Experts of a small language model.
Size: 11 layers, vocabulary 26839.
Experts: 64 experts in each of 5 layers, 128 SwiGLU neurons an expert, 4 picks a token, a sigmoid router.
Training: a variant of Muon for the experts, 621M tokens.
Below are experts of layer 3 (counted from 0) of a mixture-of-experts language model. Rows are named router (the router's row for the expert), gate (a neuron's input weights, with its number), up (a neuron's input weights, with its number) and show model dimensions 0-255. Each number is 50 + 12 x the weight over its row's rms, rounded and kept within 0 to 99.
After each expert's rows: a language model's description of what the expert responds to; "mostly gets" lists some tokens that are sent to it at least half of the time. This comes from a sample of Wikipedia text that the model never trained on.

# expert 32
router:45 61 39 57 37 41 41 78 43 36 62 32 56 51 64 50 36 65 65 57 69 48 65 47 44 35 67 46 41 29 44 53 30 36 49 60 64 43 44 49 52 56 49 65 49 54 59 40 40 37 48 54 48 41 42 56 53 37 50 47 57 53 41 58 46 38 46 36 56 57 72 56 54 68 48 66 49 21 35 56 75 30 53 43 43 32 52 48 63 45 51 56 48 56 50 50 20 48 59 36 58 74 46 46 45 60 49 45 54 54 20 42 46 44 58 46 52 43 75 46 60 36 31 54 53 60 57 43 46 56 30 59 52 59 58 38 49 47 45 45 31 72 55 44 29 53 48 42 33 51 49 30 48 38 30 48 38 48 45 59 70 42 44 55 59 62 29 38 66 34 45 34 47 50 26 64 49 36 30 44 48 80 45 27 28 28 37 63 59 46 42 46 47 52 47 47 46 46 58 47 42 30 26 36 60 57 55 67 61 55 64 45 48 56 59 50 13 69 50 53 71 26 44 55 47 42 45 49 25 43 41 68 22 33 47 48 59 64 62 61 58 42 43 61 45 50 42 33 79 52 41 52 49 77 47 41
gate0:64 45 52 24 45 54 53 53 60 27 55 41 75 43 57 34 39 64 75 25 36 60 45 52 55 46 34 49 29 68 48 40 56 38 25 35 55 51 33 50 32 46 52 58 51 57 47 39 53 57 52 62 61 47 54 51 53 27 69 37 53 51 36 40 51 37 30 75 69 42 63 41 48 50 55 66 62 61 66 33 48 44 47 45 72 55 50 58 52 57 76 40 63 49 40 44 38 57 52 46 35 43 52 41 68 58 45 42 37 47 59 52 54 52 48 55 67 48 59 53 63 32 54 46 52 33 49 36 56 65 73 53 42 49 46 34 51 38 22 39 45 22 36 46 23 68 42 22 52 47 79 60 52 58 59 47 60 48 35 62 49 40 55 52 55 77 54 58 53 43 33 41 67 45 52 58 69 44 54 53 62 36 57 64 61 57 64 50 47 31 55 60 37 69 44 59 68 63 33 35 48 52 58 46 74 36 59 57 39 49 72 59 48 76 51 51 55 43 32 68 48 35 56 29 58 51 45 38 61 54 71 65 38 46 58 54 66 55 46 49 44 62 55 33 62 56 26 53 32 50 77 35 35 59 47 55
up0:54 47 62 63 44 60 50 68 39 47 51 54 48 40 64 23 55 43 55 55 42 26 53 41 56 51 48 52 55 42 38 24 43 34 42 69 35 49 29 61 50 49 81 48 72 42 37 28 63 29 44 57 60 36 37 71 44 61 40 78 59 51 52 55 40 57 38 28 38 37 45 46 46 40 59 44 30 25 57 46 52 48 59 47 27 59 61 35 70 41 65 54 42 26 43 67 68 65 55 49 49 39 46 50 43 73 54 54 54 44 33 53 62 60 58 44 46 63 45 36 21 58 50 73 32 34 35 65 53 71 48 55 44 47 71 29 42 74 28 47 34 54 49 59 53 42 46 64 56 54 52 35 44 49 56 55 53 45 67 50 44 50 46 54 57 14 35 56 31 66 51 39 64 38 53 59 57 39 74 47 66 50 59 39 46 66 46 54 54 34 53 36 48 38 61 54 30 16 57 33 44 58 65 62 37 55 53 53 44 54 34 57 32 62 46 48 54 60 34 46 51 59 72 51 45 54 33 63 53 56 43 67 46 55 48 31 49 46 49 49 43 50 75 67 43 51 59 51 67 55 35 44 61 44 58 54
What it handles: Line breaks and the bullet dash or pipe opening the next list item or table row, after headings and table separators.
mostly gets: "\n", "\n  ", "\n ", "- ", "\n\n", " "

# expert 45
router:54 57 39 31 58 63 37 66 46 56 63 16 29 54 61 30 19 54 44 60 59 38 42 46 36 48 51 40 73 35 43 44 47 43 39 60 53 38 66 66 27 42 51 50 60 38 40 50 46 37 49 56 36 44 27 19 63 40 49 74 37 53 51 73 24 66 48 52 61 37 60 39 44 55 48 57 57 39 48 58 48 41 37 58 59 47 54 43 54 60 65 69 48 49 52 49 25 56 72 55 59 56 44 56 63 61 56 54 62 42 25 55 48 47 60 57 19 61 65 35 66 21 50 70 59 47 67 55 61 57 35 33 58 42 62 63 62 46 58 28 52 58 50 34 39 57 53 39 35 48 44 33 49 45 50 22 53 44 41 40 58 50 42 36 51 63 44 47 52 62 38 48 50 49 49 44 65 54 52 28 58 56 62 33 58 46 51 54 58 56 46 37 57 55 41 30 62 61 56 40 45 23 40 39 61 50 42 61 47 60 50 50 73 56 37 73 27 54 54 65 55 32 56 67 63 57 19 50 57 53 52 50 66 46 53 51 58 56 77 56 55 32 54 53 73 55 39 52 54 45 43 51 71 62 53 72
gate0:55 39 50 39 47 57 31 52 39 60 43 28 65 49 54 71 20 66 45 52 49 41 65 53 38 66 54 66 43 55 70 36 44 61 58 46 41 43 27 41 46 67 50 55 61 48 52 58 54 60 45 30 52 48 45 43 52 35 50 47 50 55 56 57 39 55 51 46 50 52 62 68 60 43 54 42 65 26 70 65 51 42 41 66 58 72 71 58 55 64 45 86 54 39 45 59 41 63 49 34 58 51 32 68 25 56 48 38 49 21 55 44 53 60 29 39 55 46 58 35 47 36 48 48 37 35 56 24 62 50 62 50 61 46 59 44 55 59 30 57 60 38 59 60 43 58 50 38 43 41 75 39 60 44 49 29 44 41 29 42 61 52 42 33 49 38 70 45 43 36 36 68 69 65 80 59 45 47 56 62 34 38 45 52 49 34 54 46 57 61 44 26 43 43 69 36 36 60 52 34 42 64 44 51 43 57 36 62 70 63 34 43 38 45 48 55 48 38 62 32 54 55 62 65 80 76 43 56 62 62 45 35 60 52 29 39 50 38 48 50 37 30 43 35 51 72 50 66 50 57 46 49 50 46 30 72
up0:75 26 53 42 41 43 79 28 50 36 54 39 38 69 55 39 68 67 51 18 48 51 26 56 46 49 58 36 69 34 44 44 46 45 51 54 47 58 62 60 72 37 42 45 60 51 54 43 39 42 65 44 38 28 63 37 81 51 53 41 44 50 69 65 43 60 45 35 46 49 55 51 31 63 51 59 31 38 68 45 48 57 36 51 51 45 52 62 54 49 35 50 63 34 59 44 28 66 60 59 50 51 66 37 35 55 69 33 41 44 44 45 57 54 37 65 49 55 27 62 52 65 61 64 48 51 55 67 35 68 51 53 41 64 46 57 42 55 58 63 46 65 48 49 65 49 62 53 39 54 35 49 42 59 53 59 60 45 45 67 23 53 56 40 53 51 30 46 57 49 55 35 52 31 43 36 76 54 37 43 82 45 49 45 68 44 25 65 43 50 61 60 54 65 43 59 48 57 44 60 68 47 55 24 51 47 68 34 36 39 47 50 61 49 50 50 33 60 25 77 53 60 50 72 22 44 56 28 55 38 43 48 48 36 52 59 64 51 68 40 55 43 53 36 41 41 51 48 37 43 49 60 44 40 84 59
What it handles: Unit abbreviations after numbers (m, g, km, shp) and opening pieces of lowercase content words, e.g. cre-atine, industri-al, consol-ation.
mostly gets: "km", "white ", "social ", "sub", "cr", "protein "

# expert 40
router:61 53 68 42 34 50 55 59 40 54 45 26 43 57 47 56 39 69 36 51 69 47 62 33 44 51 51 39 63 33 27 39 57 39 47 73 43 41 88 46 43 60 37 58 54 70 44 60 65 45 54 37 61 45 41 53 53 40 71 70 42 13 48 49 55 44 49 33 64 60 43 56 49 60 75 52 60 51 35 47 66 34 60 41 42 21 45 43 45 60 50 63 37 39 38 22 34 43 44 58 57 48 59 51 80 43 43 50 59 39 50 40 30 56 77 44 49 34 82 40 59 42 33 64 38 42 66 49 73 61 45 48 47 47 53 56 71 54 57 36 63 39 77 33 43 74 56 53 34 57 57 20 49 59 46 44 71 30 49 55 58 18 44 36 54 49 47 38 58 54 33 57 56 56 50 38 49 38 31 42 44 67 49 46 57 47 50 57 47 41 41 45 62 49 45 38 47 52 43 49 48 61 56 69 60 45 51 69 55 65 50 69 49 46 55 54 41 60 75 53 76 46 57 62 48 41 35 58 38 51 52 51 51 25 38 73 56 42 50 53 48 47 44 54 46 40 46 40 68 54 46 45 62 59 55 65
gate0:39 50 47 62 54 46 48 61 48 54 62 47 68 57 63 67 58 57 59 54 59 58 55 40 31 43 21 45 36 38 58 60 49 49 58 61 42 80 35 14 43 46 56 45 60 37 40 73 45 37 52 52 66 47 53 67 58 48 48 49 16 78 41 49 39 78 54 70 47 37 32 48 57 41 41 59 45 46 39 54 50 56 40 60 48 43 35 44 44 49 69 56 49 45 57 58 35 55 59 46 39 64 48 39 45 43 53 49 64 60 35 46 54 39 58 60 69 63 66 62 71 53 60 49 55 60 49 28 65 44 49 60 68 51 35 72 45 61 44 47 55 29 60 42 37 49 71 32 25 14 25 55 61 69 55 50 41 35 58 65 64 50 50 64 49 60 61 40 59 36 45 52 49 45 26 41 49 66 66 59 25 41 42 19 39 42 51 72 53 67 55 36 59 51 82 42 48 44 37 58 52 49 51 43 60 42 28 40 52 69 39 45 58 42 44 45 46 32 53 44 64 56 79 33 63 38 50 37 54 53 62 50 64 50 56 38 55 43 57 56 53 56 74 46 55 54 43 64 67 42 46 43 55 41 64 53
up0:38 62 59 68 46 51 68 45 70 43 62 68 55 47 44 53 37 51 30 71 44 57 58 44 45 59 28 52 27 59 78 26 35 35 65 75 54 45 50 56 55 57 89 36 47 40 50 30 46 65 50 53 48 60 52 44 46 40 47 70 35 55 52 44 50 55 53 49 45 67 43 65 32 60 53 72 42 58 60 45 46 45 46 57 56 38 67 33 51 39 53 57 66 64 40 36 59 56 49 61 66 49 61 83 65 56 53 36 75 55 38 44 42 38 27 37 50 49 76 59 59 51 59 59 43 68 48 42 74 41 52 59 56 54 33 49 65 40 42 58 59 30 43 55 51 59 46 37 36 58 45 60 35 54 61 36 56 53 43 56 64 63 34 72 64 36 41 26 45 59 32 60 52 38 58 42 46 59 24 52 72 24 63 44 50 51 56 58 51 55 48 55 36 62 53 44 58 25 35 39 59 46 54 64 47 58 53 39 47 39 52 62 45 61 40 52 21 64 52 44 80 48 53 55 37 43 50 51 64 47 66 48 26 53 56 60 60 57 47 30 46 37 56 56 61 15 48 40 61 61 52 55 54 39 53 44
What it handles: Prepositions introducing time, place or source phrases, often sentence-initial, such as on 3 February, located at, In, after, during, according to.
mostly gets: "In ", "after ", "On ", "during ", "before ", "After "

# expert 14
router:60 69 35 54 39 36 37 75 51 49 48 30 56 49 61 62 27 61 62 49 69 50 58 51 41 48 56 37 43 39 43 45 53 63 51 51 53 32 60 40 56 53 36 50 44 57 48 47 44 58 61 29 40 51 64 45 54 33 58 70 48 57 57 53 35 43 56 26 56 60 48 44 57 75 60 55 54 30 54 48 64 45 41 32 48 40 55 38 36 40 35 56 48 42 62 37 44 55 52 38 78 61 43 50 59 58 47 52 51 41 27 46 23 44 75 53 36 50 74 50 48 45 49 65 53 79 42 32 45 61 45 37 43 61 53 64 52 56 67 47 61 56 62 36 42 58 52 76 40 32 53 38 57 31 44 42 39 53 49 40 55 28 37 31 65 61 48 36 58 48 48 36 51 40 65 54 63 43 23 28 51 65 49 32 43 40 40 60 62 44 39 23 53 63 45 49 55 47 55 30 42 50 34 29 69 37 69 63 52 53 58 49 59 63 37 72 28 68 45 73 60 38 51 57 68 51 19 47 41 37 40 61 61 30 35 64 61 52 64 47 55 37 38 67 57 55 39 62 77 48 61 43 71 54 48 64
gate0:33 60 35 52 58 39 36 32 43 56 49 41 47 29 72 47 43 66 55 47 50 41 49 39 31 74 35 63 46 48 49 42 47 67 75 56 46 65 36 40 50 38 36 62 60 29 54 34 82 53 45 60 40 43 49 44 43 55 51 57 29 43 34 28 39 42 52 48 64 50 47 51 30 65 50 38 31 47 36 52 52 46 34 57 61 78 95 61 40 46 35 58 59 41 41 54 60 47 62 36 42 47 58 40 57 72 63 51 60 47 39 53 57 50 61 37 58 45 41 37 44 30 55 71 56 48 31 46 35 51 45 48 51 52 57 43 54 40 76 59 30 56 49 39 57 52 62 43 46 46 52 44 45 51 45 58 38 36 34 51 30 33 54 63 41 41 67 60 72 51 45 71 37 57 44 50 57 40 59 51 43 45 38 47 42 30 60 44 72 41 62 34 32 71 46 54 32 37 36 65 58 53 59 51 71 42 64 47 52 54 48 31 60 57 53 63 50 54 46 45 49 54 45 53 57 68 56 42 60 68 39 76 43 57 44 63 66 63 47 48 41 29 55 60 29 28 46 58 70 74 61 51 75 58 70 68
up0:40 37 50 76 55 43 53 39 63 49 54 43 58 51 60 65 65 31 50 61 63 36 39 41 32 67 20 49 34 42 43 45 46 48 71 43 40 34 40 57 46 41 50 40 64 40 38 59 60 34 56 42 41 55 38 44 74 70 50 50 50 34 39 58 47 31 50 38 22 47 50 56 61 43 45 45 54 33 75 55 36 51 68 35 52 70 44 50 27 66 66 54 70 53 43 56 68 65 48 56 32 41 39 58 55 54 55 52 51 43 43 59 65 40 32 53 61 50 68 34 51 43 63 49 61 35 46 37 31 49 50 44 57 81 34 31 40 44 61 86 66 60 38 49 49 46 43 44 47 55 50 54 40 33 39 42 44 49 44 53 59 68 48 44 31 51 60 50 37 57 45 50 61 46 54 46 20 62 43 49 35 46 31 68 60 53 54 56 60 23 56 51 54 54 73 57 32 32 53 63 41 64 48 53 47 34 51 50 31 56 34 39 45 47 39 75 43 39 66 47 47 21 54 46 48 62 53 47 63 48 46 70 49 35 47 42 45 42 22 69 70 45 61 41 31 88 44 62 51 38 49 51 46 52 41 50
What it handles: Line breaks and closing pipes ending table rows, opening quotation marks before quoted phrases, and heading markers like ==.
mostly gets: "|", "\"", ")", "*", ".\"", "\n"

# expert 50
router:60 61 38 36 42 58 57 59 59 43 57 38 35 56 46 33 35 41 58 54 65 42 58 36 39 58 62 35 60 54 41 73 45 55 56 71 55 56 72 57 44 40 34 46 65 49 39 53 55 41 38 41 36 47 34 32 39 59 52 56 52 37 55 66 25 39 55 42 60 46 52 56 34 50 45 57 56 41 42 65 64 36 57 37 44 30 72 41 53 52 67 75 56 41 45 51 02 47 59 64 51 55 50 47 45 57 45 59 68 47 39 58 57 35 47 46 31 53 60 23 65 34 47 61 55 52 81 49 37 72 36 41 56 51 44 66 60 47 45 52 41 65 55 49 33 66 40 52 36 41 49 45 41 54 50 18 47 47 32 53 63 39 58 42 49 65 57 45 42 48 47 28 52 52 59 54 77 50 58 46 74 64 48 34 43 62 41 39 55 56 63 40 42 54 44 57 43 44 70 37 46 30 66 37 59 35 59 53 73 75 55 55 59 53 49 81 43 62 44 53 50 38 44 65 46 36 50 64 51 58 50 53 38 37 27 51 52 56 68 44 61 34 48 47 43 55 33 44 66 34 67 51 76 87 45 53
gate0:40 63 66 53 53 65 62 50 52 46 56 46 66 39 32 53 51 50 72 54 47 34 73 55 57 36 40 31 31 44 53 86 33 40 40 44 58 23 51 53 44 40 57 40 55 44 53 46 60 79 38 40 49 52 47 76 71 47 61 45 59 68 54 60 56 57 41 49 63 78 36 54 31 57 30 29 54 60 46 41 56 53 47 39 57 47 52 51 54 17 52 54 29 40 69 40 65 44 38 37 51 67 57 52 36 45 42 54 42 55 49 33 42 57 58 41 66 42 38 65 41 75 40 44 69 69 34 59 56 40 61 46 64 47 43 61 41 54 62 41 57 40 68 46 52 46 55 34 50 41 58 62 52 35 44 21 69 60 53 58 23 31 50 42 50 55 58 51 55 51 63 28 53 45 78 53 57 47 51 45 30 50 57 55 66 50 44 52 60 53 64 75 67 56 67 47 58 63 57 55 51 52 51 34 42 47 62 63 76 55 30 42 40 43 41 56 54 66 60 49 55 49 60 40 58 55 68 59 50 31 24 30 36 57 47 58 60 42 46 57 29 32 66 48 66 33 60 43 50 54 60 47 22 43 44 41
up0:36 38 57 62 36 63 38 57 65 71 11 59 36 40 54 45 31 53 37 42 29 42 36 55 64 63 32 49 58 64 51 43 46 65 42 51 76 50 70 38 45 43 60 56 57 32 62 70 60 40 58 65 40 34 50 31 45 50 58 60 53 63 57 54 52 49 67 52 28 56 52 62 42 54 49 67 51 27 52 60 51 29 23 35 79 59 54 65 70 73 61 68 38 51 33 64 44 53 56 27 41 50 36 46 64 55 52 40 28 43 46 61 53 49 64 59 43 69 56 56 35 60 54 37 53 48 50 37 52 71 43 62 36 44 45 58 50 38 45 71 55 41 68 50 64 48 66 65 64 69 45 35 62 41 60 43 58 46 80 49 73 46 54 52 38 50 45 61 57 50 32 51 44 41 40 64 68 35 32 51 58 45 42 50 47 47 49 26 41 72 55 36 49 48 60 75 65 45 52 57 49 60 60 49 70 61 39 31 29 59 42 46 36 66 54 69 29 51 62 40 54 41 47 60 48 45 61 54 53 66 47 37 33 34 44 61 49 43 56 47 56 42 29 37 52 58 51 43 34 55 39 67 46 47 51 36
What it handles: Word-initial stems and prefixes of Latinate words, such as trans, exp, def, sequ, Rel, taking suffixes like -ation or -ing.
mostly gets: "def", "trans", "pun", "comp", "education", "exp"

# expert 33
router:58 55 46 32 60 50 38 69 43 56 54 48 31 69 38 41 40 59 54 76 69 51 58 18 38 65 52 39 40 36 60 41 46 38 41 52 62 45 63 50 43 61 52 59 53 64 38 58 48 54 26 37 52 42 37 47 39 32 56 64 38 62 34 59 29 47 41 23 51 60 49 39 60 49 52 54 60 35 55 66 69 55 58 63 67 64 66 38 45 59 51 63 49 38 58 39 48 48 36 44 62 52 49 64 63 56 37 42 52 55 53 55 55 46 82 43 37 64 67 52 58 47 46 53 40 53 56 55 53 64 38 39 70 45 46 38 67 80 51 37 65 65 69 58 49 62 51 51 49 55 52 34 50 55 48 30 37 41 19 55 76 55 24 51 49 56 30 63 58 38 56 49 48 55 50 34 58 36 37 52 75 54 60 37 40 30 30 54 31 69 45 38 61 52 38 39 49 40 71 30 52 30 54 57 44 56 52 45 45 54 62 86 41 50 58 47 28 56 60 52 65 45 60 63 50 48 42 59 68 63 49 80 45 35 40 41 53 66 61 35 55 33 51 53 45 39 40 31 74 42 48 63 64 50 56 47
gate0:56 36 57 48 51 46 65 67 44 49 52 30 54 67 59 43 36 47 57 51 43 49 48 54 60 47 46 42 73 45 74 53 57 43 56 42 53 41 54 39 52 55 49 44 51 67 56 36 49 55 45 47 45 57 75 28 28 43 52 70 65 36 58 45 73 37 72 57 49 75 50 57 56 29 36 59 67 49 45 43 38 58 77 51 34 38 39 63 47 71 64 57 58 49 51 60 45 66 57 57 64 53 68 74 54 48 32 50 63 48 49 42 53 64 37 45 39 38 61 51 52 71 60 38 40 43 44 46 39 45 37 43 51 63 44 37 45 46 46 32 71 59 73 42 53 67 46 43 37 50 70 43 47 16 66 37 48 62 37 40 76 43 63 31 59 27 37 56 40 40 37 41 55 38 53 47 43 37 67 45 59 45 58 68 49 53 52 60 53 33 48 58 49 50 34 46 18 57 56 48 59 45 71 32 43 58 63 23 50 60 44 55 20 60 26 74 40 66 49 33 40 16 56 68 64 43 41 33 71 45 42 55 66 56 55 30 42 51 63 60 39 57 58 37 34 59 55 40 49 57 44 54 48 49 45 55
up0:36 68 39 55 49 46 51 39 51 38 38 42 59 39 40 53 71 52 51 68 36 49 52 73 38 51 60 56 35 60 48 36 40 31 57 59 51 32 38 50 43 64 53 40 51 13 48 43 63 35 64 50 53 43 56 64 58 57 55 29 44 36 67 58 40 59 38 55 50 23 44 52 40 76 65 45 59 50 56 51 83 65 40 47 63 55 48 44 61 53 49 47 50 42 37 44 60 38 34 40 33 30 61 30 44 45 44 70 57 34 30 47 46 56 51 24 67 61 57 62 41 44 39 33 42 56 33 64 61 55 52 46 50 34 53 77 53 36 48 32 30 56 37 59 53 46 60 53 52 55 46 41 62 51 27 49 33 65 44 44 48 61 52 62 40 60 67 55 34 48 52 46 51 52 42 31 38 56 49 73 64 44 44 82 26 38 74 33 39 66 46 43 50 64 53 55 65 53 36 61 62 50 44 71 51 73 66 59 55 36 47 57 47 42 57 60 79 28 42 58 54 62 48 58 43 40 40 39 38 46 69 45 39 44 38 41 41 51 58 29 58 31 50 71 46 38 49 58 55 68 61 59 56 75 46 31
What it handles: "and", "to", "or", "with", "into", "than" joining phrases, especially "to" after what or how, as in "what to do".
mostly gets: "and ", "to ", "& ", "into ", "but ", "than "

# expert 13
router:66 74 38 28 52 63 54 38 43 32 57 16 35 53 51 45 19 41 52 46 68 52 66 27 48 58 61 45 57 39 41 63 50 40 60 67 57 45 60 63 57 58 16 47 55 47 63 75 53 45 49 48 51 38 37 50 44 40 49 65 43 55 53 63 51 53 59 48 63 44 51 48 56 73 49 61 49 48 36 62 67 25 47 46 43 39 54 45 51 58 65 76 41 41 65 34 41 35 57 48 55 51 62 67 46 41 40 62 53 40 36 49 70 49 55 48 40 31 55 50 67 42 57 39 53 65 63 59 56 51 29 47 57 51 60 41 60 43 46 63 47 61 66 57 37 52 81 63 35 39 63 47 66 42 67 35 37 33 43 53 54 52 58 54 47 48 47 47 43 23 55 20 44 45 65 57 59 60 36 25 50 78 67 32 48 45 47 47 46 51 53 55 73 71 40 35 61 57 64 60 37 26 57 37 70 40 47 52 51 49 56 51 68 53 40 73 37 71 40 56 68 50 57 66 45 50 51 57 43 41 47 69 48 28 21 42 65 54 50 38 43 38 51 63 34 59 45 56 71 54 44 51 65 47 36 44
gate0:53 46 48 45 54 31 42 49 43 73 57 37 62 34 34 50 52 39 51 47 48 64 62 46 59 47 32 43 54 50 53 41 60 28 48 60 77 22 61 59 28 49 47 37 56 50 44 66 21 61 48 41 52 62 44 40 51 36 38 44 68 32 46 40 59 66 60 46 33 57 58 53 56 57 44 47 53 59 44 21 47 43 41 36 72 63 35 47 46 34 48 61 52 37 57 56 38 66 32 66 45 40 58 56 36 57 49 48 39 39 34 48 43 67 59 59 47 36 50 27 49 50 64 62 33 66 66 49 43 40 24 43 47 42 40 64 63 27 54 56 60 58 60 40 51 54 58 47 47 50 61 43 70 65 55 43 22 22 39 45 67 48 45 52 36 53 55 39 53 27 48 41 50 63 42 52 36 48 55 51 40 38 52 41 70 44 54 37 47 57 35 46 57 62 65 68 50 47 49 72 62 53 47 56 60 45 81 55 61 34 43 43 41 48 72 84 47 60 60 46 45 47 60 40 54 52 55 41 65 41 31 44 28 47 59 52 56 31 64 33 73 33 54 42 61 53 37 61 39 28 23 20 26 48 63 41
up0:40 64 54 59 60 71 50 55 43 36 48 69 61 71 66 52 58 65 33 33 48 43 44 31 55 72 28 36 63 32 51 66 43 51 51 47 27 49 31 43 61 67 38 56 40 46 56 30 66 22 46 41 45 53 42 42 52 43 58 64 53 51 35 67 44 48 29 67 65 52 55 43 31 48 42 38 39 44 33 61 57 36 60 58 30 44 67 46 39 49 49 45 52 55 65 57 48 20 88 29 62 48 39 51 58 52 43 47 47 64 73 49 71 44 50 56 48 77 58 42 38 56 31 46 63 30 77 52 45 30 58 59 60 52 62 51 62 62 67 39 54 41 45 55 64 61 51 38 56 41 36 40 49 65 38 44 53 51 41 38 38 42 32 66 62 53 52 71 46 55 37 58 47 62 64 59 39 64 51 62 54 44 63 50 53 62 54 49 49 32 56 34 32 59 49 24 59 61 29 36 74 62 63 60 51 47 29 35 44 65 71 80 33 56 36 40 50 49 58 72 26 46 47 45 48 47 44 39 55 50 51 43 55 51 62 65 32 57 53 47 41 69 36 48 62 38 51 48 51 56 49 64 54 47 48 50
What it handles: Capitalized nouns in names of offices, institutions, ranks and awards, often before of, such as University, President, Minister, General, Cross.
mostly gets: "University ", "President ", "Candidate ", "government ", "Minister ", "District"

# expert 4
router:60 53 55 54 39 50 36 65 41 54 72 35 28 72 55 41 31 69 38 58 65 53 54 32 34 58 51 50 65 35 56 39 63 44 54 69 56 57 58 47 52 40 38 40 36 59 43 47 49 47 44 31 61 27 50 54 57 41 66 59 54 20 45 72 51 42 54 25 53 55 42 48 47 59 66 46 66 35 32 57 59 50 65 62 59 35 54 50 51 68 53 60 47 44 43 30 42 40 52 37 71 56 62 67 68 56 32 47 57 48 51 47 48 52 66 28 53 44 64 51 54 56 28 55 36 39 65 48 61 45 30 38 53 43 55 38 63 51 59 40 68 58 67 46 41 54 45 59 20 54 64 21 49 61 54 50 57 33 32 56 63 18 34 46 50 48 38 43 48 53 51 52 49 47 39 43 70 31 40 17 68 55 47 37 53 29 33 61 50 51 27 36 75 47 37 26 58 39 60 51 36 42 62 69 48 51 53 53 53 66 61 61 43 36 58 50 44 48 58 49 83 52 76 47 58 29 44 60 45 53 40 49 50 55 35 70 51 52 56 53 41 45 67 55 48 54 40 39 60 45 55 61 72 71 60 63
gate0:48 45 62 47 46 54 47 52 20 50 41 48 54 59 43 56 42 49 57 50 58 60 55 70 47 54 52 73 67 42 56 37 59 54 48 36 51 71 57 56 59 75 31 48 52 54 60 62 41 43 64 39 63 44 51 27 46 59 60 50 57 63 54 52 46 59 46 53 71 26 36 67 48 38 63 44 29 48 31 58 56 55 47 65 44 57 54 62 58 40 48 49 41 62 37 59 46 57 35 74 49 45 64 60 50 49 50 39 53 62 41 82 51 30 44 30 66 57 57 59 43 48 56 64 57 45 35 37 40 45 31 47 27 55 55 62 37 29 31 40 47 55 57 49 48 81 48 24 66 74 47 61 63 37 48 52 59 46 65 52 65 33 50 42 51 64 35 46 48 48 39 51 59 57 30 47 27 67 18 65 31 56 38 63 55 61 51 49 41 64 52 58 56 51 32 61 48 52 50 35 68 58 32 48 48 47 50 45 57 37 31 43 62 56 29 50 61 75 53 46 68 45 35 42 66 44 55 39 38 64 55 69 82 73 49 57 45 11 70 61 54 50 42 40 34 65 56 56 53 49 36 54 62 57 55 71
up0:47 65 42 40 53 66 37 25 49 54 54 43 24 33 50 55 34 64 45 52 22 77 62 56 34 35 27 48 57 32 62 54 47 63 49 52 43 44 59 54 50 31 62 59 44 28 41 51 59 43 51 58 44 38 41 53 42 36 57 43 49 62 36 41 74 46 50 71 44 35 53 35 53 34 19 67 57 60 51 65 43 50 42 55 35 38 55 66 44 65 45 58 55 43 59 53 48 43 61 71 46 66 56 41 33 50 37 42 56 67 43 50 36 54 51 50 35 52 63 38 56 54 66 54 38 58 86 37 53 51 54 48 61 64 39 57 45 50 37 53 70 75 72 39 60 60 44 70 71 55 41 68 59 57 46 40 57 55 56 34 50 43 57 42 46 35 68 43 35 33 53 71 46 11 33 48 45 34 55 42 62 53 54 52 43 45 61 26 45 70 48 60 57 68 74 66 66 41 45 59 64 32 73 62 56 56 41 54 38 56 43 46 42 56 53 34 54 60 54 40 34 47 44 51 63 66 47 53 63 55 59 51 45 31 69 31 47 69 42 50 55 79 45 48 53 41 60 62 59 51 51 70 44 65 57 44
What it handles: Prepositions following verbs, nouns or adverbs inside running sentences, as in "in order to", "access to", "through an", "between 1952".
mostly gets: "from ", "during ", "before ", "under ", "through ", "within "